Weights of a small mixture-of-experts language model, trained from scratch on English Wikipedia: 32 empty slots to pick.
Below are experts of layer 2 (counted from 0) of a mixture-of-experts language model. Rows are named router (the router's row for the expert), gate (a neuron's input weights, with its number), up (a neuron's input weights, with its number) and show model dimensions 192-383. Each number is 200 + 20 x the weight over its row's rms, rounded and kept within 0 to 999.
Before each expert's rows: a language model's description of what the expert responds to. This comes from a sample of Wikipedia text that the model never trained on.

# expert 51
It responds to: Bullet dashes starting list items in bibliographies and lists, table row pipes, and by, via, through, including.
router,208,190,190,197,204,183,214,185,180,205,238,183,187,190,175,193,184,219,205,212,189,204,185,207,209,169,164,240,229,190,166,224,234,193,194,176,179,205,186,196,227,218,195,179,185,177,198,223,186,171,188,203,186,189,194,181,244,220,217,214,232,199,218,193,169,210,204,201,239,248,211,174,211,227,219,184,203,187,168,225,206,147,194,214,209,201,221,217,180,181,198,236,215,218,215,178,211,202,154,209,192,217,186,163,179,198,241,199,183,223,212,206,191,205,194,250,209,212,197,189,172,212,211,212,240,194,249,197,178,223,215,180,178,157,189,239,192,210,236,222,190,231,195,185,240,214,189,187,211,213,181,216,205,181,204,196,207,206,200,201,218,213,203,203,200,192,204,200,226,222,177,206,214,221,193,199,193,175,211,203,196,193,203,228,189,192,196,228,218,199,196,182
gate0,227,210,191,203,205,193,227,215,209,194,206,222,224,186,197,178,203,208,185,163,211,215,196,189,200,196,185,204,201,181,177,209,204,207,224,205,251,204,239,203,183,176,219,193,190,171,216,198,188,146,179,163,166,220,259,189,226,185,188,174,202,214,245,199,185,184,201,221,200,211,209,201,199,195,222,170,208,161,224,179,207,219,217,200,221,148,183,180,224,200,183,203,194,203,197,222,221,183,194,210,221,185,217,189,211,226,197,180,183,200,181,220,228,171,207,197,217,202,166,214,201,185,188,161,193,196,170,187,182,222,175,165,171,189,215,182,175,205,205,210,205,224,205,249,254,204,217,212,184,209,190,217,208,188,178,194,204,220,208,171,216,215,203,200,193,181,206,210,217,174,204,179,200,210,184,203,185,206,215,204,225,224,242,237,202,232,182,204,183,195,231,197
up0,184,216,204,200,169,200,185,177,234,224,176,218,211,195,206,147,199,163,192,176,184,209,208,215,211,180,211,189,230,195,183,171,184,210,202,193,211,235,176,213,214,203,228,237,167,191,208,221,205,219,203,215,211,200,201,214,169,181,202,188,208,195,193,229,215,201,200,183,184,230,191,216,207,210,182,222,189,195,192,204,207,192,164,173,228,210,216,209,186,177,187,220,207,200,275,192,195,161,202,181,171,206,193,170,230,196,204,192,215,207,211,182,168,188,173,193,232,156,211,178,214,195,203,235,174,177,200,199,220,196,174,210,182,187,207,234,226,218,218,206,173,194,226,185,222,204,199,187,211,233,245,153,215,154,251,195,202,192,203,216,207,169,177,212,241,192,225,193,213,213,221,186,224,155,227,182,178,203,202,210,180,198,188,182,195,175,197,193,202,212,162,205
gate1,212,239,183,211,199,198,233,152,189,205,187,205,187,202,202,221,197,208,229,181,196,190,207,238,194,214,168,216,206,175,216,213,186,228,179,213,184,175,166,191,173,224,221,181,186,191,203,159,183,219,191,188,210,231,200,149,200,222,216,216,210,190,194,191,219,207,195,175,212,213,214,204,200,217,178,215,198,208,177,249,241,217,196,175,222,162,185,176,237,234,207,217,220,203,203,222,194,206,182,220,211,203,182,186,207,177,177,188,229,201,208,203,241,181,213,207,216,179,217,194,224,198,233,156,213,184,194,180,188,182,224,202,184,205,223,222,184,214,208,196,211,213,211,196,199,191,201,189,202,187,186,229,177,223,189,172,194,229,203,228,207,204,227,182,199,186,207,193,185,184,200,203,209,221,214,210,188,201,221,179,215,194,226,203,191,193,239,230,189,209,173,216
up1,219,193,199,190,196,169,229,221,200,177,230,210,195,205,201,187,193,223,186,199,183,241,175,167,213,172,196,179,209,186,233,178,170,189,188,204,234,212,169,203,178,197,179,240,189,195,224,184,160,215,198,199,206,178,187,205,231,171,218,203,194,244,211,202,183,206,204,184,213,191,214,190,207,197,226,194,193,204,201,186,197,195,192,210,201,251,206,221,168,179,160,167,144,173,241,196,201,187,185,238,229,194,186,175,189,186,183,210,190,201,160,211,202,219,189,196,195,224,182,210,222,177,188,198,196,174,185,222,173,204,206,231,184,182,210,175,180,210,217,170,186,203,234,190,217,178,163,231,209,203,246,162,194,215,214,194,190,234,180,203,226,204,184,210,230,216,218,203,201,160,198,172,205,209,178,173,201,213,211,208,203,189,193,226,218,238,179,198,182,198,220,204
gate2,198,202,221,229,187,205,183,194,181,224,196,183,192,219,188,174,176,197,203,171,201,169,188,171,208,197,200,214,205,193,201,207,209,207,227,171,203,229,215,208,199,181,197,201,241,206,234,222,188,188,176,202,179,216,170,209,211,208,186,184,193,197,210,201,207,224,173,201,203,186,195,196,217,182,216,191,191,197,222,220,192,191,224,197,185,185,202,186,185,180,178,248,182,190,185,215,190,172,219,198,215,206,182,183,204,179,213,186,196,190,168,186,196,180,180,235,172,202,199,188,241,214,215,199,193,209,189,202,189,228,178,162,161,204,205,217,167,207,235,207,209,187,204,208,205,173,232,188,244,219,185,208,212,169,225,173,181,173,218,226,168,195,207,198,225,245,170,191,229,192,198,194,224,191,159,200,204,215,179,246,203,195,229,217,208,185,234,207,244,167,195,214
up2,204,176,187,232,244,168,204,186,207,208,149,217,159,187,221,191,191,188,206,178,153,192,198,208,203,235,192,197,181,194,212,186,236,235,208,175,210,202,214,202,224,177,207,151,195,172,204,227,192,217,230,209,200,180,204,176,169,216,184,192,216,200,220,206,205,200,224,205,220,216,198,218,149,202,225,194,196,200,180,193,195,197,205,197,217,196,224,213,196,204,216,190,229,225,183,198,200,174,235,208,187,176,152,204,241,190,190,205,227,235,156,201,172,194,190,223,203,218,215,187,194,185,227,202,210,216,191,251,220,217,228,181,209,171,209,181,174,175,215,191,225,206,219,196,212,223,231,211,211,206,185,185,196,157,207,204,193,195,232,231,186,224,231,232,204,185,204,182,193,176,166,185,189,210,219,152,194,215,202,244,195,193,179,193,224,194,213,203,212,220,207,185
gate3,199,214,170,176,227,169,241,182,177,199,195,203,217,196,222,197,197,218,181,204,201,256,215,227,192,235,199,182,221,178,202,210,215,178,224,199,213,205,222,200,220,194,198,206,211,212,172,218,197,179,168,204,212,193,210,204,216,190,221,217,209,214,216,231,177,187,181,209,206,185,235,191,230,175,196,239,213,206,201,179,194,173,180,213,206,184,199,199,201,166,233,205,185,157,195,199,220,182,201,181,191,216,193,205,182,194,190,217,198,197,181,211,227,202,202,199,198,161,206,201,212,193,228,198,191,203,192,152,182,208,207,228,251,237,204,211,207,207,181,229,165,171,159,198,182,182,172,211,192,221,217,229,195,194,160,166,191,198,215,202,174,205,159,202,189,179,221,211,231,199,204,204,195,204,222,186,198,228,202,168,149,235,191,200,185,175,137,211,189,196,203,214
up3,201,158,194,179,162,179,211,222,180,207,187,198,207,189,178,175,220,217,194,248,227,218,210,238,186,225,207,176,202,225,225,233,220,190,186,236,186,219,220,165,205,205,213,176,167,223,178,198,194,222,208,184,193,209,215,203,215,211,202,202,215,207,214,196,198,234,191,187,179,215,196,208,219,191,215,172,193,188,192,183,179,199,187,216,206,203,206,168,198,190,200,196,207,186,197,180,236,160,218,223,210,197,228,210,155,221,222,175,196,228,186,186,220,216,209,200,233,206,225,217,222,189,203,221,185,225,166,184,192,190,183,164,218,232,218,203,220,175,231,196,206,165,209,200,230,179,208,176,200,211,213,170,213,198,226,204,189,190,172,189,214,229,216,196,207,214,200,183,183,191,216,176,183,191,220,171,201,209,216,165,220,244,190,162,158,184,205,160,209,221,183,192
gate4,205,206,185,187,198,201,210,161,202,199,182,185,216,193,212,202,206,191,220,242,193,224,218,154,220,213,192,212,202,178,175,197,210,208,203,170,205,209,228,201,191,195,185,236,212,180,162,215,201,182,204,196,207,180,187,169,204,203,207,189,203,201,202,198,193,229,208,196,194,217,152,201,228,230,200,186,226,236,184,152,221,232,265,229,201,181,173,198,195,180,238,195,168,233,221,206,187,186,202,189,189,235,184,174,232,211,196,167,207,197,183,195,206,182,210,200,180,209,155,186,191,171,202,208,219,209,188,183,204,233,205,207,172,189,196,189,180,210,214,184,192,207,215,223,243,181,164,218,227,220,215,205,226,178,190,181,248,180,193,199,189,215,199,210,198,199,216,210,196,225,214,176,166,229,212,198,200,202,198,191,178,163,255,225,197,177,227,184,205,203,207,170
up4,237,198,197,158,217,202,191,171,186,179,189,205,200,174,231,199,214,219,218,187,187,192,218,207,238,229,187,230,197,163,174,225,196,193,195,195,235,193,158,199,203,191,194,188,159,217,205,216,229,225,219,174,226,200,242,200,218,205,190,192,218,204,204,207,169,179,156,219,178,215,210,222,161,194,245,192,192,198,191,222,226,171,192,190,197,205,198,181,188,246,176,187,242,207,183,183,197,200,209,214,222,203,208,236,198,164,221,206,222,177,176,224,185,216,188,221,208,202,191,231,199,223,213,205,228,173,202,206,214,172,192,216,201,224,210,214,206,190,209,211,217,227,207,204,215,188,200,209,189,200,204,197,223,196,183,190,191,233,197,192,178,191,194,220,221,195,171,234,218,192,219,203,201,186,227,237,208,169,187,239,177,191,172,197,220,197,219,223,195,191,200,195

# expert 57
It responds to: Subject pronouns, names and auxiliaries opening biographical sentences, such as he, she, was, has, later.
router,215,207,188,197,201,196,216,194,203,188,216,195,191,205,165,198,192,206,184,213,192,193,198,213,222,161,176,186,217,170,196,232,228,204,214,176,168,236,170,210,223,192,174,163,220,163,170,228,183,176,191,211,192,201,226,197,239,212,212,204,254,211,220,189,168,209,217,159,231,230,197,191,210,201,232,198,211,186,170,212,184,169,211,195,211,181,215,190,198,171,220,226,248,184,214,167,194,185,193,190,183,222,192,187,172,197,227,192,190,206,198,207,210,192,208,218,223,187,169,191,181,188,218,237,231,208,193,214,202,212,202,183,176,184,180,186,203,188,192,215,225,213,198,197,214,241,188,195,200,200,168,202,223,180,170,191,231,195,221,165,202,222,214,182,231,201,207,181,220,218,192,217,185,244,213,223,178,187,208,197,189,194,205,221,179,171,176,228,209,174,174,191
gate0,231,218,222,197,181,173,195,218,194,200,174,208,218,184,194,145,180,210,186,231,213,196,204,219,198,211,198,177,183,221,232,170,184,210,213,218,186,213,237,207,216,177,226,196,226,178,194,181,220,222,182,203,183,176,183,199,195,177,227,211,233,217,248,162,190,159,158,210,199,224,187,217,175,186,180,237,200,146,195,229,213,167,219,188,194,220,177,214,218,197,210,182,197,224,217,224,199,192,217,194,178,217,238,209,211,190,228,171,188,199,177,204,201,170,208,234,179,232,224,234,219,215,184,198,197,184,177,210,186,214,175,201,215,207,179,210,216,193,199,202,207,199,204,162,198,182,179,221,199,188,215,211,242,185,189,163,206,229,212,224,218,186,184,196,182,173,226,172,232,207,211,202,213,229,215,187,229,194,184,199,186,237,217,188,198,199,189,195,232,182,159,177
up0,167,238,199,203,203,227,208,197,210,203,224,227,197,218,214,205,180,195,245,203,199,220,222,209,187,230,240,172,215,156,190,209,177,206,204,181,239,206,196,217,193,212,186,217,165,226,237,176,195,207,199,218,157,194,201,168,198,186,216,210,186,215,211,196,208,198,199,215,190,202,213,190,197,193,196,206,189,171,159,161,187,208,237,200,236,185,193,169,187,220,174,200,186,199,202,182,178,194,186,183,216,193,216,192,196,189,193,215,211,196,167,183,212,204,250,186,201,226,162,192,210,231,203,189,221,277,182,205,218,218,201,201,201,215,214,184,156,203,202,206,172,159,194,213,198,170,201,204,218,216,231,211,197,184,237,208,170,207,225,221,191,206,199,173,202,224,201,182,212,202,223,157,165,212,174,173,195,205,190,180,207,199,173,190,194,199,222,206,211,225,196,197
gate1,149,227,154,198,213,204,218,229,240,208,181,216,219,164,190,222,185,217,218,203,210,185,199,230,200,195,205,189,173,196,184,171,221,197,211,202,192,221,180,198,175,212,195,226,240,206,252,167,183,225,188,196,192,196,193,199,209,165,195,183,203,185,173,192,191,199,165,192,189,224,161,172,187,186,215,199,222,206,180,188,190,236,208,146,223,225,191,233,196,164,194,211,168,162,231,212,211,202,204,176,206,180,201,211,184,138,223,212,208,219,231,204,200,189,158,167,182,241,185,206,236,175,214,207,199,172,227,240,230,224,221,222,170,195,181,215,197,204,180,188,193,177,204,164,187,221,172,182,166,235,213,201,208,221,147,238,201,205,225,193,197,242,196,209,201,174,194,194,210,211,196,212,206,186,214,195,199,195,193,186,227,189,198,171,226,225,205,224,224,197,243,202
up1,202,186,203,238,202,204,189,191,192,232,234,183,193,218,207,164,204,179,182,177,214,205,169,191,236,192,187,202,197,196,212,189,194,166,186,201,189,190,197,185,215,167,215,208,190,181,177,189,201,176,172,223,218,215,237,187,223,204,223,212,199,180,257,217,203,208,204,187,204,185,204,235,182,191,192,215,205,176,220,207,154,178,203,198,179,199,214,227,230,210,201,194,199,199,214,198,201,219,219,223,174,195,190,197,221,188,214,162,191,212,240,183,244,190,205,205,203,190,207,206,151,170,183,223,182,194,195,215,179,182,186,214,229,194,174,208,170,216,201,187,170,179,177,220,185,214,226,221,224,228,148,202,182,192,238,214,230,224,201,177,202,182,194,187,236,195,206,213,180,234,239,216,201,203,244,186,190,228,197,219,208,225,196,223,193,186,168,192,188,173,189,181
gate2,231,185,163,188,149,224,212,171,199,221,195,217,200,191,200,139,201,179,208,188,186,229,207,203,221,204,202,177,207,204,218,223,169,212,173,219,217,180,181,194,214,198,188,182,194,177,169,212,193,210,194,168,191,192,209,215,193,201,187,226,227,222,217,204,219,188,197,179,190,195,211,176,192,212,217,190,185,162,211,211,220,220,212,228,196,190,208,187,200,224,197,224,199,199,177,219,227,207,176,175,185,218,186,201,159,185,199,209,183,207,213,213,189,168,217,196,199,230,175,193,198,213,219,229,210,184,196,195,221,222,193,178,200,227,223,181,219,187,225,228,144,193,210,206,199,212,197,214,141,209,211,206,203,190,206,185,163,177,191,208,201,215,168,198,190,190,192,197,217,224,187,241,228,247,200,225,189,186,223,164,182,205,188,199,212,175,223,196,233,217,196,230
up2,199,187,199,180,176,182,210,192,195,193,201,220,176,218,183,250,178,191,211,185,228,232,168,161,177,239,171,158,193,192,194,220,184,193,179,232,204,224,161,211,221,194,191,204,243,208,199,207,213,146,227,196,172,209,191,197,165,206,215,218,213,205,175,197,207,228,181,188,202,169,215,141,175,198,229,223,167,201,214,185,198,208,221,193,205,214,208,194,181,193,212,225,195,216,187,182,249,184,197,217,172,186,179,201,218,173,177,199,203,207,194,181,212,216,186,200,207,207,190,214,199,205,233,209,193,228,215,183,239,210,242,201,213,207,251,201,201,198,212,218,183,165,227,191,228,184,174,177,182,226,219,215,201,219,200,198,186,191,215,182,211,214,239,177,188,184,193,206,218,213,201,217,185,190,201,164,215,195,187,165,199,197,166,212,221,194,201,228,176,228,207,220
gate3,176,204,205,203,238,209,195,203,217,180,184,186,211,196,197,178,247,184,207,203,207,191,237,245,193,205,169,167,172,220,214,232,256,227,231,212,213,181,200,193,175,188,155,204,231,156,200,213,190,179,173,197,203,206,177,184,211,195,214,203,185,198,176,185,178,215,191,181,182,187,218,241,192,243,202,221,200,170,192,195,205,190,196,228,216,211,173,217,187,217,198,199,229,207,180,186,202,187,188,180,234,187,193,235,231,189,216,211,175,200,206,235,182,211,212,210,182,210,187,260,209,200,213,198,191,198,207,203,189,209,165,172,184,210,167,173,213,221,212,201,244,217,210,198,177,158,172,190,165,188,179,216,227,179,178,198,215,171,232,179,200,187,183,217,172,175,240,179,200,189,181,207,206,219,229,168,188,201,186,192,199,215,238,196,224,175,187,194,221,195,177,179
up3,192,195,192,206,215,197,211,221,193,202,173,209,221,184,191,221,144,188,153,210,185,209,222,190,204,210,163,208,230,181,200,194,192,207,180,195,185,198,214,219,210,213,204,207,190,220,189,168,204,246,191,217,192,204,198,196,189,188,169,207,203,192,212,194,183,153,208,206,211,215,232,181,208,182,181,205,237,191,185,216,190,161,187,225,206,214,192,184,182,183,183,225,191,173,181,177,165,191,166,212,226,200,259,194,212,236,218,183,178,148,223,180,198,209,201,173,212,233,178,174,186,207,157,191,226,210,193,246,212,180,234,197,176,193,190,216,189,217,197,258,220,150,206,205,189,179,199,207,214,219,185,210,232,161,198,215,191,204,188,198,188,200,210,200,224,168,198,186,224,204,209,234,214,214,230,234,188,199,171,200,184,237,165,181,165,203,223,194,211,182,208,212
gate4,169,197,182,187,188,211,166,239,222,231,166,240,222,212,247,178,195,190,191,192,216,187,212,161,182,214,191,177,184,194,203,199,176,194,158,164,208,177,197,184,189,187,204,194,192,231,234,253,178,191,236,190,196,150,202,214,220,210,183,203,206,243,194,187,161,227,194,184,193,196,179,205,189,214,246,213,188,202,211,211,221,200,195,213,210,193,203,197,188,216,170,188,233,208,224,169,229,163,207,149,205,176,159,201,200,226,202,196,180,191,207,203,207,224,196,216,229,185,196,206,214,203,226,243,162,185,214,213,209,203,196,171,188,217,221,230,161,209,192,201,220,190,173,216,210,195,213,237,199,220,216,173,193,201,221,228,216,184,228,212,189,202,209,240,182,204,177,210,191,216,198,215,215,231,200,202,166,237,224,205,229,198,176,193,230,171,160,200,179,207,168,178
up4,192,204,173,216,196,185,222,198,212,213,182,222,191,223,174,181,195,211,221,190,259,216,196,185,216,196,201,189,213,226,202,186,218,203,224,189,213,222,243,153,200,183,186,193,164,186,179,225,228,178,205,224,174,215,239,198,181,210,175,210,179,212,194,252,228,215,216,186,199,211,183,180,177,201,207,218,185,188,239,195,224,176,224,215,172,185,208,227,218,182,194,229,158,182,198,186,164,236,219,170,233,225,207,200,193,178,193,204,184,192,172,182,189,207,214,229,182,198,212,178,213,237,172,207,207,202,211,197,219,181,231,233,217,198,193,221,202,225,153,197,218,205,222,202,188,191,207,168,207,176,231,151,183,165,173,187,244,160,219,188,220,188,205,216,200,200,200,171,165,227,204,176,185,175,194,202,214,218,198,216,196,205,190,205,197,162,200,159,175,229,200,180

# expert 16
It responds to: Colons, dashes, and year digits in list-style infoboxes and career tables, such as 2014–2017:, Preceded by:, Species:, Height.
router,198,210,174,160,189,167,229,183,195,174,213,213,171,179,157,198,179,220,201,236,193,203,170,221,211,188,176,196,217,216,175,235,204,212,200,195,208,210,186,214,221,196,171,160,187,165,195,196,187,188,194,180,201,200,216,176,219,243,228,177,202,189,202,217,164,233,224,181,247,226,206,202,197,210,224,166,229,200,186,213,180,167,159,196,206,209,212,214,162,173,195,219,210,214,214,173,201,198,178,173,211,206,188,167,174,219,210,194,185,250,218,211,202,191,211,204,193,204,172,199,167,172,222,211,229,207,244,196,185,208,212,190,196,184,159,205,168,213,221,233,199,239,206,184,206,220,181,188,209,213,188,218,229,209,197,206,197,205,215,188,245,195,194,196,185,181,178,178,228,198,184,219,178,231,177,214,188,191,216,239,187,181,208,252,177,198,182,221,231,190,187,171
gate0,192,198,236,198,207,219,205,211,195,226,203,154,193,172,200,200,201,204,210,217,203,218,211,217,214,191,193,230,198,221,187,196,216,175,220,227,190,187,171,165,188,197,180,181,167,216,199,218,200,232,174,190,200,195,247,212,200,204,200,197,157,202,185,191,172,218,219,194,214,193,224,208,222,184,226,189,178,163,207,210,179,199,206,165,191,192,209,188,229,179,210,222,203,258,190,201,195,204,204,179,169,176,214,197,234,222,203,184,173,201,208,197,210,244,189,184,198,195,216,200,195,248,197,193,188,226,229,189,213,155,179,189,180,189,183,234,200,214,176,173,202,219,195,204,202,209,199,202,199,209,170,230,179,213,228,191,185,204,196,162,182,188,194,193,238,211,180,231,180,228,203,200,167,169,178,179,205,168,180,234,180,193,179,210,174,164,226,225,230,212,184,173
up0,206,168,203,174,239,203,193,204,211,194,217,190,213,224,179,190,223,213,224,205,189,235,210,186,218,187,242,224,196,208,218,189,230,182,204,196,189,219,198,220,209,210,203,179,178,194,213,189,185,196,186,199,230,169,216,215,177,187,214,201,179,220,240,201,195,187,196,183,187,191,213,194,208,192,188,175,181,200,190,193,209,198,173,217,254,183,199,213,210,203,210,194,167,209,223,234,178,177,220,191,243,204,193,190,210,186,184,207,181,219,193,187,207,229,184,193,193,175,197,209,205,233,175,200,190,236,223,201,226,209,218,184,197,199,177,196,171,208,177,196,152,165,189,214,232,212,188,194,236,185,205,216,179,194,184,207,219,184,168,196,159,227,212,192,195,172,229,197,165,182,203,182,211,189,208,235,175,207,207,229,204,153,205,233,234,190,195,210,164,204,223,203
gate1,204,216,190,203,169,173,171,214,201,191,246,203,168,206,215,206,206,164,177,218,234,202,143,191,200,197,158,192,196,225,181,205,184,207,200,221,228,171,207,225,205,171,221,204,211,217,211,177,190,216,233,197,213,230,204,169,186,213,181,237,163,219,197,239,212,206,216,187,204,237,204,227,176,194,195,203,215,202,179,209,183,172,182,206,220,191,225,181,213,183,252,222,217,206,218,214,174,159,173,193,219,198,217,223,207,212,163,184,201,211,214,194,204,210,209,168,181,177,158,185,159,183,177,221,178,218,220,246,186,184,197,181,207,213,187,225,187,209,200,186,246,202,203,177,219,192,210,209,197,207,198,174,205,204,210,227,191,180,203,182,204,191,225,224,195,212,195,216,198,229,219,194,224,212,218,228,185,169,205,222,159,188,203,172,180,213,206,179,196,184,193,190
up1,202,177,206,188,224,199,196,208,225,216,190,214,225,203,206,205,183,212,231,173,218,180,202,190,200,165,215,191,242,216,187,199,192,206,193,164,216,192,188,199,205,236,215,221,220,188,231,189,190,186,189,200,196,169,198,226,220,191,211,217,191,226,213,195,210,217,192,222,255,186,198,169,199,207,204,207,177,154,211,191,203,190,198,231,185,182,194,202,203,197,201,191,215,228,209,188,199,211,219,219,223,208,215,212,213,169,194,201,183,172,176,185,213,187,214,194,195,211,185,149,225,196,236,184,227,194,214,245,187,204,220,232,233,159,212,181,203,200,185,191,225,209,178,199,213,198,195,187,205,208,185,190,208,177,196,216,173,200,218,205,195,187,190,204,213,185,201,162,184,147,235,166,212,169,182,226,185,217,181,214,195,195,226,184,160,190,189,170,168,204,257,169
gate2,230,192,225,211,208,165,191,212,162,195,211,188,189,200,187,209,176,204,190,218,239,200,206,195,211,183,197,217,209,196,174,239,234,172,207,226,177,216,188,194,213,233,221,187,188,201,206,190,205,221,199,208,248,163,204,180,187,185,215,177,223,242,195,219,164,216,197,169,208,208,212,217,198,190,183,240,187,202,229,185,192,217,205,167,223,202,257,201,173,206,173,199,205,188,219,227,187,230,175,212,217,178,159,171,176,215,192,177,180,214,188,192,145,220,200,193,176,191,156,148,187,209,208,165,214,196,210,209,187,207,182,204,192,205,178,194,191,200,220,218,201,178,178,213,205,176,222,228,185,200,192,223,171,191,200,189,212,187,166,214,184,204,205,197,189,230,225,213,225,230,200,207,175,177,200,223,190,205,228,173,180,234,198,240,223,198,199,199,199,209,148,197
up2,227,209,220,181,210,165,228,225,178,195,193,250,198,233,187,193,224,196,213,199,169,218,211,193,210,247,226,198,209,201,202,214,197,174,208,187,190,171,233,179,218,235,220,207,203,222,194,217,193,182,242,189,193,175,214,173,197,157,216,194,191,208,205,194,209,181,197,171,211,175,213,214,187,222,186,202,217,200,207,192,220,189,196,177,207,153,234,182,187,221,221,233,198,204,200,227,197,201,199,219,208,190,174,203,186,243,224,174,190,211,203,186,197,236,184,191,162,195,224,188,204,191,218,214,191,226,185,186,165,210,194,179,164,184,187,185,180,187,233,247,195,186,173,188,177,194,198,188,168,180,184,208,210,244,208,223,183,179,189,209,213,258,232,200,187,193,200,221,164,179,221,183,193,213,175,229,149,157,181,171,204,213,181,207,210,210,231,170,201,220,173,206
gate3,195,218,186,191,214,191,163,214,197,200,177,189,165,217,199,183,196,201,208,171,187,194,215,190,203,193,156,231,165,200,193,235,194,204,203,214,201,195,190,173,214,195,186,222,222,202,177,230,207,193,199,178,196,253,213,218,159,227,202,201,178,214,169,166,222,225,235,188,203,198,214,220,192,218,204,181,191,202,212,204,191,215,168,186,214,206,210,177,202,164,155,207,222,164,200,185,231,218,223,176,215,234,234,210,162,224,260,185,189,225,197,216,186,241,181,193,183,197,188,207,190,170,196,200,176,240,206,241,190,203,206,222,229,166,201,199,211,196,217,182,205,190,184,195,192,197,182,207,213,190,203,187,209,196,195,190,199,201,237,191,169,177,238,208,223,201,190,206,181,190,183,192,204,172,176,194,209,188,175,201,203,191,201,194,228,184,228,199,200,205,182,233
up3,191,193,198,213,190,203,192,180,174,224,252,200,186,175,200,175,205,198,199,205,217,189,206,205,212,205,199,197,199,206,181,236,225,216,193,190,204,197,200,233,197,227,196,196,241,230,185,197,193,224,220,199,196,181,211,219,188,196,221,224,213,209,212,199,238,213,196,207,213,212,227,212,164,208,228,209,225,215,174,182,181,178,192,215,180,210,231,217,202,169,170,210,230,194,155,202,194,208,190,256,207,197,195,213,192,178,237,179,190,189,161,182,210,215,209,192,210,196,183,207,195,182,237,218,195,220,192,175,169,180,193,229,224,223,223,168,194,197,225,198,195,165,197,217,219,204,205,188,206,163,213,196,206,185,218,186,205,194,203,179,221,195,172,191,207,181,216,223,162,218,229,168,198,195,226,211,177,220,231,225,231,211,188,223,189,175,244,220,167,230,188,212
gate4,188,227,194,185,201,194,153,190,199,200,224,212,220,249,183,174,220,207,180,190,210,173,142,179,206,194,231,190,186,208,152,219,218,226,200,196,193,216,200,185,208,199,208,198,244,212,189,269,199,205,193,183,207,205,187,220,210,224,191,198,220,209,211,195,173,186,186,180,212,199,173,205,217,235,184,167,230,201,226,227,205,202,201,220,168,203,181,213,206,203,221,184,182,196,197,229,207,206,179,185,213,203,212,183,187,196,194,213,192,215,194,187,185,192,199,221,215,182,190,195,233,192,197,189,225,217,199,198,198,229,211,218,220,205,186,205,189,202,222,197,216,224,158,158,184,158,176,226,165,208,188,182,219,203,202,207,210,187,223,218,215,213,182,169,211,183,166,224,253,178,218,186,231,187,215,198,229,254,201,158,223,160,197,209,201,194,214,164,192,206,234,188
up4,182,168,159,197,184,203,196,218,193,215,162,224,200,220,204,206,259,151,238,178,175,237,211,169,188,165,197,198,203,232,142,206,212,186,234,185,230,228,187,216,228,220,212,229,193,201,188,165,180,186,201,179,171,212,183,196,180,161,181,174,191,221,197,244,208,202,215,187,208,199,168,218,196,187,206,210,214,190,212,174,192,191,194,220,179,217,218,230,191,193,208,211,186,202,228,188,176,202,197,214,197,204,215,186,218,188,217,187,165,210,214,197,170,177,205,239,211,192,171,226,175,218,211,210,209,188,210,188,212,210,216,183,213,177,188,195,202,179,205,194,177,169,224,198,182,227,199,226,212,223,223,222,193,219,202,193,179,186,193,164,191,170,194,171,213,164,200,182,220,185,195,160,164,171,213,195,186,213,217,196,202,174,210,183,202,212,200,165,183,174,222,188